config.yaml
n_layer: 14
d_model: 192
n_experts: 160
experts_per_token: 6
d_expert: 32
d_shared_expert: 192
activation: "geglu"
moe_layers: [2, 3, 4, 5, 6, 7, 8, 9, 10, 11, 12, 13]
router_score: "sigmoid"
normalize_top_k: true
routed_scale: 1.0
balance_loss: 0.00933
balance_bias: false
shared_expert_gate: true
init_std_router: 0.0107
lr_router: 0.000898
n_head: 2
n_kv_head: 2
head_dim: 64
vocab_size: 8192
norm: "rmsnorm"
norm_place: "pre"
norm_eps: 1e-05
positions: "rope"
rope_base: 1560.0
rope_fraction: 1.0
qk_norm: false
attn_scale: 0.125
tie_embeddings: true
parallel_block: false
extras: ["capped logits"]
init: "uniform"
init_std_qkv: 0.0361
init_std_o: 0.0
init_std_up: 0.0361
init_std_down: 0.0
optimizer: "muon_variant"
lr: 0.00271
lr_mult_qkv: 0.4
lr_mult_o: 0.658
lr_mult_up: 0.865
lr_head: 0.0109
warmup_steps: 200
schedule: "wsd"
decay_fraction: 0.58
decay_shape: "pow"
final_lr_fraction: 0.0
batch_tokens: 131072
seq_len: 512
doc_mask: true
train_tokens: 621600000
steps: 4743
dataset: "wikipedia_en"
Below are experts of layer 10 (counted from 0) of a mixture-of-experts language model. Rows are named router (the router's row for the expert), gate (a neuron's input weights, with its number), up (a neuron's input weights, with its number) and show model dimensions 0-63. Each number is 128 + 32 x the weight over its row's rms, rounded and kept within 0 to 255. Numbers have three digits each.
After each expert's rows: a language model's description of what the expert responds to. This comes from a sample of Wikipedia text that the model never trained on.

# expert 45
router:123112131125068126100117146166142092178139126099118128092154114166102121103129140148093158094117106095099158084150117141049102112136100151084081087140099174150159172129120115163086099127150170
gate0:131136054159102164139152109166079082121105160078128129101132139146090101081145105143096172111126141130186127091128116123124172141129104176128137146176147153113115147199036144154139079130099172
up0:158087206097135152118147157125130177158172106135127150137112166122123132108108187111144098105140075027086099166117137180094112065104141079127113111112076094110104100082193122087134115157153082
gate1:161129084138172131170091129114175130159089172159165163128040087114094112118140162168106209100108131145110169113120082155164142139087156109166151206132069133155182140181103125124131163059096105
up1:134143129131160074113088104110135106156072131085155173124097098129087129152132140133143093172107135136138132111124111117188101105130108122163139171098146124097146141193142151205053144112118131
gate2:073075128107112143195140087119157133080179086119115156107156146190115083171129126193116193142099138125170118118085136102093113160114099134120127117134117177061169106085096077117059104182128127
up2:078151058160159142158074156115165087131117106136127131138125120119101145112118122112104132091097203132100147201159116061106140102192052114052128132144132071078136143108133157075211152171075178
gate3:083110123110146161028185117076100105191159118130116081139196077104187193133133130101116157139139126136139123093095142157065078148102139094136157163164132150143127128122157118141136100183175166
up3:119041067133105149069112132073091112177173163167152194122179120166176126112174176087094092136165138110136125084158106156109124098133081133123148102117129134146098145195130082149140105088153109
gate4:156114148115117149139113118144122059117103105097169197122163173115068112130096135094077160179158072117169183105108152142118103082097082124078162079113074170163121111153092090045093117131096088
up4:184122113126149064132101138117147088141113144099216116145150192140100122112090137123097106141145094082124116099075092166087180107175108131089096147131079146197189118100115111121107134108163131
gate5:082106162178113092061172123107146100105065146118121082066122119126120154098136125128072120112166124036103169077138093149100106125204077083118101079156132119142126112135067134134147112164122153
up5:109166100136143135086093112118137080172111050141130115082120111170126128170095111129123083172121109075131130101104137169087040105148130132115134086138103160126094134170093138113170092151170121
gate6:094150076073125177122173091143149149103111123084157145116136156135126092078111154112121156190144129145075076106105126159134110124125166152123135086132115170129145105091070074112127117233103130
up6:199135180159140169116059125149119107141137157090100130086152168145107112088155142145115097140099149208153090139136106154107065126143152130110106109146164084112163168132167069162134156107124099
gate7:076096091121127182108153106097119082135120151107090089140089130153149137108171116087092139173096058141180152146083086157107111133126119206128120108102101105143112093168143139105118090174124117
up7:094060100154047103127093134143142119088147183189078105140099151114158154119154108113064117161108108099162129106117152161129117117153097140148155066149101138124136110065130153107127085122133162
Description: Words in sports and institutional names, especially leagues, teams and statistics, such as League, football, ML(B), N(BA), Career, and state names.

# expert 3
router:147131149105078100166136148125137115175138099124103135123124027104139141095127100128104097155172086125133122061152102097107104158173075117077083089159072164122165154107131105182139125151111170
gate0:070124149134085157120172061160160086118126172095182113127122100173088138117088161180182165130107097119129136070150075134161079143117136125141099102036122136101148182133181131088173108112078133
up0:167182154183159131100143126103117123146058151170090153092152149182174039121139100100098124095068121162109132214139138117123079072103128147147139191113154111157149173211108121144124160098119133
gate1:163122156099094131156097145128091122164143155137127167100187157152071132097174167121146103137146141159105105147142116184125121178139133153087130152144116156069155076131105126151120080183132151
up1:155142120123113133116084157084110167184118119139159175118182123100108098114120143127126087111116163127090112169128090075141171145142081079123137119120073092117155129115077105131171104117154116
gate2:193091136146126130178156143147123140106143189195108073092155128155107146110142039153146091169124064153128151087180169109125096094100143100156129173137135104091136133131135101138111133125148162
up2:122094181086083139107097105058085099164146059088124142161125111087154133106117129144184174099078155148143106107149120156178091116123128114137138076127170139199128126102101120107118099125129100
gate3:164165135106167095172173142122114106127103108089156088122086094096158172107161150139122104107146095123032119130150100085114095112148145121172067110149120179158076168096152165145155088098134073
up3:090114073103131196114141090161117136182133129184123136165159145172076136064118102137135168158150161158138123100154114127086150091081181150106127133087185139081169078163111132091130150122195154
gate4:193166207113133126137099162163099120202113102121104116123150117132110097125184200106101212056095131172118132145110109192141065116148167125136134142095120138093133107172209099099103103140062135
up4:113183153119164174170101063075148083145116114083049091073139127112057167099126104172198142147171162126104130113154101189121095113150148124130112165145083110158115067172124107107158107147117089
gate5:116169116147085112101114181094132177169116083124127128070140121101184101085093155111124082127113156102147058115095087159162098142154080119157115093135093187109132164123129154109170142135086091
up5:118186156142084116112148160105086101099154114131175081135076099169193104144130194131142163126141119077099107119162125189092182150130125125101177111106076160116135147131134129103182095108128123
gate6:185122150097124079157139100121150081155057132117101082103131094118160121115149079193146169115130130181108156087122174107141117132144094159176076119155173129096071147146098129105170125166130215
up6:103078120101139171102149120154067033140108185137069121113159177078135149120111128164103160108093146104087119180121161114116151169143078128139151161151141158075162153154090160150129136121087101
gate7:150135137095147096128168128122155147127171113158108124111147125164126094192128160141138055136123119051107133057130130119111140144079192183142140079190090150128078096091098127126187138136089134
up7:144164174216091156184147171110096149156095066128167098116165135115090110147097207050100155097100160110132120191109103146145100132075180120117168095156166155124157142141139096107148156070095141
Description: Given names starting a person's name in cast lists, tables and prose, such as John, David, William, plus titles like King, Rev.

# expert 8
router:111127122145142081178126135124125113120175161108049151060091091113153170078149076161076091117098110167163187151120129140123099125142119137103127119105100079109103082153116099128097163088139140
gate0:113112093128141126070139103089071119149107209113079132098130142149111103059101119155129143138134077089128158123073126139123124162105094104091124089175105133079087098147108184122104084119096110
up0:110118128160088141114152082074109134148095175139118205133108115081111143115081135132124121131119092160153205135076118115104147159136067072140109143197119133135075075182112172118090141143112144
gate1:144135122118173099113195105129127151106076127127096089110149083079098175190124101146080091137135143124160162102163164166136135128119129145153080085177091103106061080152090117134162129152174106
up1:103121118114168168114156096105132122137134102154103108144139115115111144192158099143091151081181135143127136139079187110098158140135102126122158084135063123149057103164113165096162139146169110
gate2:143117160155198066175178099124145103160159115078083072108154124111112162123118111091089129145124084090161216137187185127158130147172089115108153153133133135099118146089126135077125152146125032
up2:112169073193058147111110154125163142143121065150177127149115145129163151058118120096193108159138190129082126131122142153108130128133163121117121106143126127135087169128143127174131109135115194
gate3:097102135103120112162167091135135208047113101152090177115106082130090116125144164131125098148141075154144187112149070133103140184106079106134166062172100091103115070170107127091192148054095094
up3:100066101056086132167160093183138091143144088142123156110144098103074137167129132162100132082089159153141158143136110151127139079089153123130118112134134080198136101104106170093198162113134105
gate4:140150124155149106139164128152119099158106114119072102144142124151152147103171120107142129074092105155161118116186124101129076169163115153198113118130177090050117063099181142116132163102123095
up4:088117101119132157145146184147155168181154111126109098125121136100119184115141153100095139092102127139123118097155138118145075176175096114167163118127145121107127096089178132097121179088155087
gate5:094145156116142085143175103118127193122077159051084086118117152112164177113158121164130170129107110097163143176174163128128053106179107114141160167056105082135102101155120088126174142117128150
up5:107133100180099161123113122125137090119151101143123166141175135194155112100090113131163107057110162153078065102095107120115202129153125166147124092164154146116167131129153143133103143117131130
gate6:147098115159168115130112172112120133126091085123127167165172153120165094116097092191150147155137105182146151068062141093124172093115153142146086092091095165115083145098083124163129054119134153
up6:144103117160173122120152132145148112160121128102142185170175128140159115133097108165140102154140120158171162156077152132112164126110168116151137129124101128116099073142108067122144059130136156
gate7:125113139160132149170123094098115124161100088156120110100055120135128147160087127171107174148131115142128204102146142135161147152068158082086176182103133105127096076120133121078129132091102053
up7:052162170187103114161150117116169125146153137087111121098102142132112143112113137128093111131158142155176144121162152037154147100118086111101175126047071144109167078138181103128117115098129122
Description: Opening pieces of words like qualify, complete, clear, full, gold, mostly qu plus ali in sports qualification sections, as in Qu-ali-fication.

# expert 40
router:129095140150133146147119127126135127171171145081121181118130120105154139103071126157066151099138099148114082121172050090122096127133111134088084139131072102140141143124142129126093101116162151
gate0:080164122127082113139107151128180165155102165133160129192147115132144146173136112101168134150082116088147135111105169124137095170147157094104139113154077157189083134103119161157129122192134135
up0:141163130137126088099092154114155137187100129197173143147119076128120132161137200072127159145118121079063165106148124118157171184123168151092130148136157161180124101160131147079170127112125154
gate1:130143128167150147113136134117140102177198132144101091169126134048131152133119059117205123123122141099120141151195122159186121144147119175170094132111077112104108045117121106042168083128125142
up1:191145057033166125182109101146083104117071166097100174142176159116137085124172098176148169158121159154108146080147127224078121143124136186107125128158137111089120159109102125140108163122160152
gate2:092111143062197172132185156122102148064154104118105142182147104117059121108120159154072147105119102134101095165116084112105159124127111091111171147116116128120147148104153153074169131103145179
up2:097139086180073151068129081144087164134129141117163174108082160087165116150167097152175126113143137154155130109074130097157075110116136153089084121115145145114140152156124077190198141127153084
gate3:157082172139138097144089130154119107136132167109131145116154105069080116113153102113149152127115141201122132122137082098175079129177099106124148164089117131146132130139109127105098124109087160
up3:105162090143109135089137077136126129110091090135128150072119158141147160147096130125105116173132108084167101160086174143083153177070127153104121145161140117076102066121146105112183109123152104
gate4:118087114155091113153107101079225099099148180097181092103133114104170097146102078103143146142127092115072098147149135044091151111113134128123109144119120095175126117162162190147155091113187090
up4:160116101173085158163116163147142073100111110155167109100072133103151108080157103135117148146152100153102059166097217102078131095168102128097137141157079127196152137145129165147094150103150109
gate5:154153074111148092113107115151110092117103126158135128138083149103142194154153124080072118144141104149117137125167116081092080170214121101109107150122084100106146169172105134130158129070178142
up5:119134085151148121108140190086105116066126111127099159194131115118116184096119106182122137123143109177162137163201123102117055118135079164122132126094121112101156162151116108102106144087120214
gate6:153182149098081133105133142146165094120204113118121147109123137108092158113142101080154146099098123151175185108080128169126142190155115098137122081126075165142195173155082052095113128110157145
up6:077108081113104117161146165048121122110104142145119094124190071174130108177095108112088124167161137150103142100123144094114132130134143139098135175146172110129113130115185122159110134147084135
gate7:122081096102106125060122085122160116077110210150107150125099157084146143118120133090074125130133122144126118151152121143151129141119114106143113133146108113156101094114082146139148124170108092
up7:151128166103145101109145129104141144163093129120067078105105197140142115191095139080100133109160127151086104163153102182152117119132143137152088149114095073143111126132059112120172109224112108
Description: Adjective suffixes like al, ic, tic, ian, ical, and adjectives like American, British, local, political, national, military, often after the.

# expert 31
router:144125074175120103141089144122112159188145076111104155124105069147182158098106112117059132086157082110119160064163098136095148124133112130082065161063103103117100133122164138176106151121162153
gate0:199097168152081165150154115127090099135156153143123147155100102158096103143113173124124125032117138159091111056195129161085093150147094150131141166085120106164184160163140134062082165124108074
up0:124138179154124145175121110158085101201117121149071087159124090124097126164106171117110120058165160146094107086173116136143152128121099092163147182092096121143135160119168097109175160148150144
gate1:139109092160064130148180130148142114152167112124100110201084119165086089101081181121117116125208122114076132149174116109100201125100137111084088114043125129104097115162149189065167125121162117
up1:116124135119125106101109126181046133063145095154084119096119161077159090129127132134170166124133169172136112119175117137113115074164125065142182178161122168109159137113143155219078146157094118
gate2:116095128115139082201083159147093150130180106194159108146080103091062159105074124059105131115126069132121126127101146112119166181112132091083074122095182036118099112095102153134166142188166111
up2:132115134160067091139130160185168106127148108180132168173134132060136161080094105127122120088133146112138127154139138131099194124085138074124120102109126104076142114099097187142138149061078123
gate3:135081087148093132103108125108140171084153120153104128099100083074178119180037068097130075092146149133100126122133148083128143143125102120117124146149171126151141134115119167106189122163142120
up3:097162153062109110139140138113097109148125127125142100118141145206105121112101143149099140183162149123130115132149120127070072101130102148114130113154116153099147178118061064084174106177163133
gate4:096134110123108048141121101149123154102219123128109079137109154115113171046105106117098121186143112167106103042153130061128043142135078193128087102117085148085116131158150108060109110137124105
up4:113104103180121158089115116096123116136115181108157037147127133120130136158098107150135140095148084164110089090155113134172141154149153185060102167120130104104165103189096121094143167147096093
gate5:174123107126141103160105089109130195155141139129067131150182148086127163107146111114142133115076119142165153058111108106123114101112117123115094147116104101132071136094139125105084151165114108
up5:193141112074158101129098104147070194164155143126139106119130120059178130170119138151164128177101127094116141050124135137085146106131108159125123120130099082165206153106087131092064124165116150
gate6:172141090126153132109144109090216166134166141181101162147147084113114219108125101173118121117197052129093151130118124137127145157104140107130096155118098094078107151134123125159166143088060134
up6:147147092120127155123164190111100165124184132155143104086121150079124156075097100144074144114132107074061092138142126126182154126123114130142111110172149114102129108083146119140178123103105133
gate7:157073087151084084140168100102126099133134140124109097157150061124166150143129077126162160075188138139098114089110156150139085084188101135171182148109138113136131137123127115160066140177127117
up7:110129143160136052119141121143136133095120175139116131158100089104168137128144104187179194111133098138114122134078105103162113081182165124122080138103084135140111134149120118161081124125108183
Description: Directions and geographic words in place names (North, South, River, County, Street), and the first piece of a name after them.